config.toml
num_hidden_layers = 12
hidden_size = 640
n_experts = 16
experts_per_token = 2
d_expert = 224
d_shared_expert = 0
hidden_act = "reglu"
moe_layers = [1, 2, 3, 4, 5, 6, 7, 8, 9, 10, 11]
router_score = "softmax"
normalize_top_k = false
routed_scale = 1.0
balance_loss = 0.0108
balance_bias = false
init_std_router = 0.016
lr_router = 0.000441
vocab_size = 16925
norm = "rmsnorm"
norm_eps = 1e-06
tie_word_embeddings = true
optimizer = "muon_variant"
learning_rate = 0.0108
beta1 = 0.95
batch_tokens = 65536
max_seq_len = 2048
train_tokens = 554000000
max_steps = 8454
dataset = "wikipedia_en"
Below are experts of layer 7 (counted from 0) of a mixture-of-experts language model. Rows are named router (the router's row for the expert) and show model dimensions 160-239. Each number is 500 + 25 x the weight over its row's rms, rounded and kept within 0 to 999. Numbers have three digits each.
After each expert's rows: "mostly gets" lists some tokens that are sent to it at least half of the time. This comes from a sample of Wikipedia text that the model never trained on.

# expert 7
router:519483508482535502555466478501504538531502502491521490501498474520502505526503511534474505527478498476503490483512529491496487500476516458492547526511480496468486443513501497509475504460526494493498517474534540525517534511490435480515551490
mostly gets: ".\n\n", "\".", ".\"\n\n", "\".\n\n", ").\n\n", " However"

# expert 2
router:493509510475510484533502545497483568515521509493455526513481473521493501491498496500524519495478494480478502472494517497517509478492476468492465569497513523482463503538484477504545463515530499503494510484443536483479476513493468497520479484
mostly gets: "28", "12", "30", "16", "15", "18"

# expert 10
router:514494503529528496474480504499500496453492565483527494482500543505517470539493473547518491497463456497515480526469504501520473546536462515527518485495478450502496463471478514456483498503520509549471510515510538494506484486469504502491485513
mostly gets: ".\n\n", "″N", "==\n\n", " Preceded", ".\"\n\n", " Succeeded"

# expert 3
router:481489493490489477467487511480524508477511512497465448461492573525447504529447491514503527497467480493511526482501530447468473483528510497551529534513545503499512510501517480471493514520525521517530467520534523482484506500513493486520521536
mostly gets: " |\n", " re", " pre", " non", "″W", " Genus"

# expert 12
router:527471474435481475549491493481505498562458531484501528523482464505530482486484469467516495484505545524522502490498510507540488482466508509515445503471509508498536526508492485535485503482535491536502527495456526527550531505508542528461490462
mostly gets: " they", " States", " who", " Japan", " France", " Australia"

# expert 0
router:485478494510469495511531508503528501528502480475544497501499479464492509497549498527489503464509575482502462508488489512516503480483530510488450494493481503510509471525525486497531503496464532525558480510513440476536477496489495481498575537
mostly gets: " used", " such", " due", " known", " based", " announced"

# expert 4
router:503484444495479517500492500525477475524438532496484523515487494481477486483445532494491511530491543504536525483521492558523508519491525567518481518519511543539492503490504485503467509532490483461469468547491480498522531513484532475479477520
mostly gets: " Smith", " Scott", " John", " Williams", " Paul", " Joseph"

# expert 11
router:490515454542503485471558499533504487547519531520505496467515503489460525527492484508496513532512533515477546525523535533499495486563506475569508534500464498510524498551529476515502523554530446483477495473528492527484501506506503480509440500
mostly gets: " w", " un", " h", " t", " sl", " l"

# expert 9
router:445504444520501522512491507500523487548504509497507528484564483510489515459495595540555529515506487489509463533543505524531500474581529516516535510506481495505470510539531452501481541535505484478471491535517517490491502519501532480539487474
mostly gets: "202", "201", "199", "198", "197", "195"

# expert 5
router:531496511527431496517517466488494524481502521577456498495502503487537506505518527515521468443494478458499542527525492473512508467510513522513500486539511513473487509479520517515479433490513476478473449505505555513526512548490509529464488507
mostly gets: " June", " July", " September", " January", " October", " February"

# expert 6
router:517509536439507491511499509498495487501463486525511497511503440519526492513501505495469505501550447500497443514475466520480476524470509509472485486488499512495527549468516549506513480467450495467475496497523492483511523478527496487487487509
mostly gets: " the", " became", " at", " its", " took", " was"

# expert 13
router:517472515476447504529536544538452466510473460474519489527473463485496547517521490461503503470509517488502526489442516542495501495484501520474464507514513459485511518485492487541524486470498507533522524496489445503538516450507527503482527507
mostly gets: " they", " it", " They", " who", " MPC", " song"

# expert 15
router:499506531458517512470547477497495531493504497529538500512508475461493494481553485506465455530514510487488492497457493492466488478504498478474512473520495477492525530485512505495539450447502533501503471527527503455506453500501546491447522477
mostly gets: " and", " with", " or", " for", " including", " but"

# expert 8
router:541506533443491509496507503490473505527472460514533524523503444495504501523545516515463450494523465495501473504452453489478487557444506533446525526482458506494531535469504530525543465469428514495542527488490484489473510504539511493519549490
mostly gets: " an", " its", " his", " the", " a", " their"

# expert 1
router:502549456536519503489495509529489472501508532502526478515488533484437499544489416477489458524493509486496580520531533487489504468510482503518494507523492451548522500535473530507520562508485464486513500499519497480462488473478515458522509484
mostly gets: "See", " equ", " def", " mod", " expl", " res"

# expert 14
router:496509516510494486487491490486460540475515483511452512539474489487514509483531529492526527505505550476481488489493534511492544498498479494489516471475513500460462486513520474469506502496473480501491510462462464490496482503491475516483495463
mostly gets: "%", ".\"", "\",", "\".", "$", " minutes"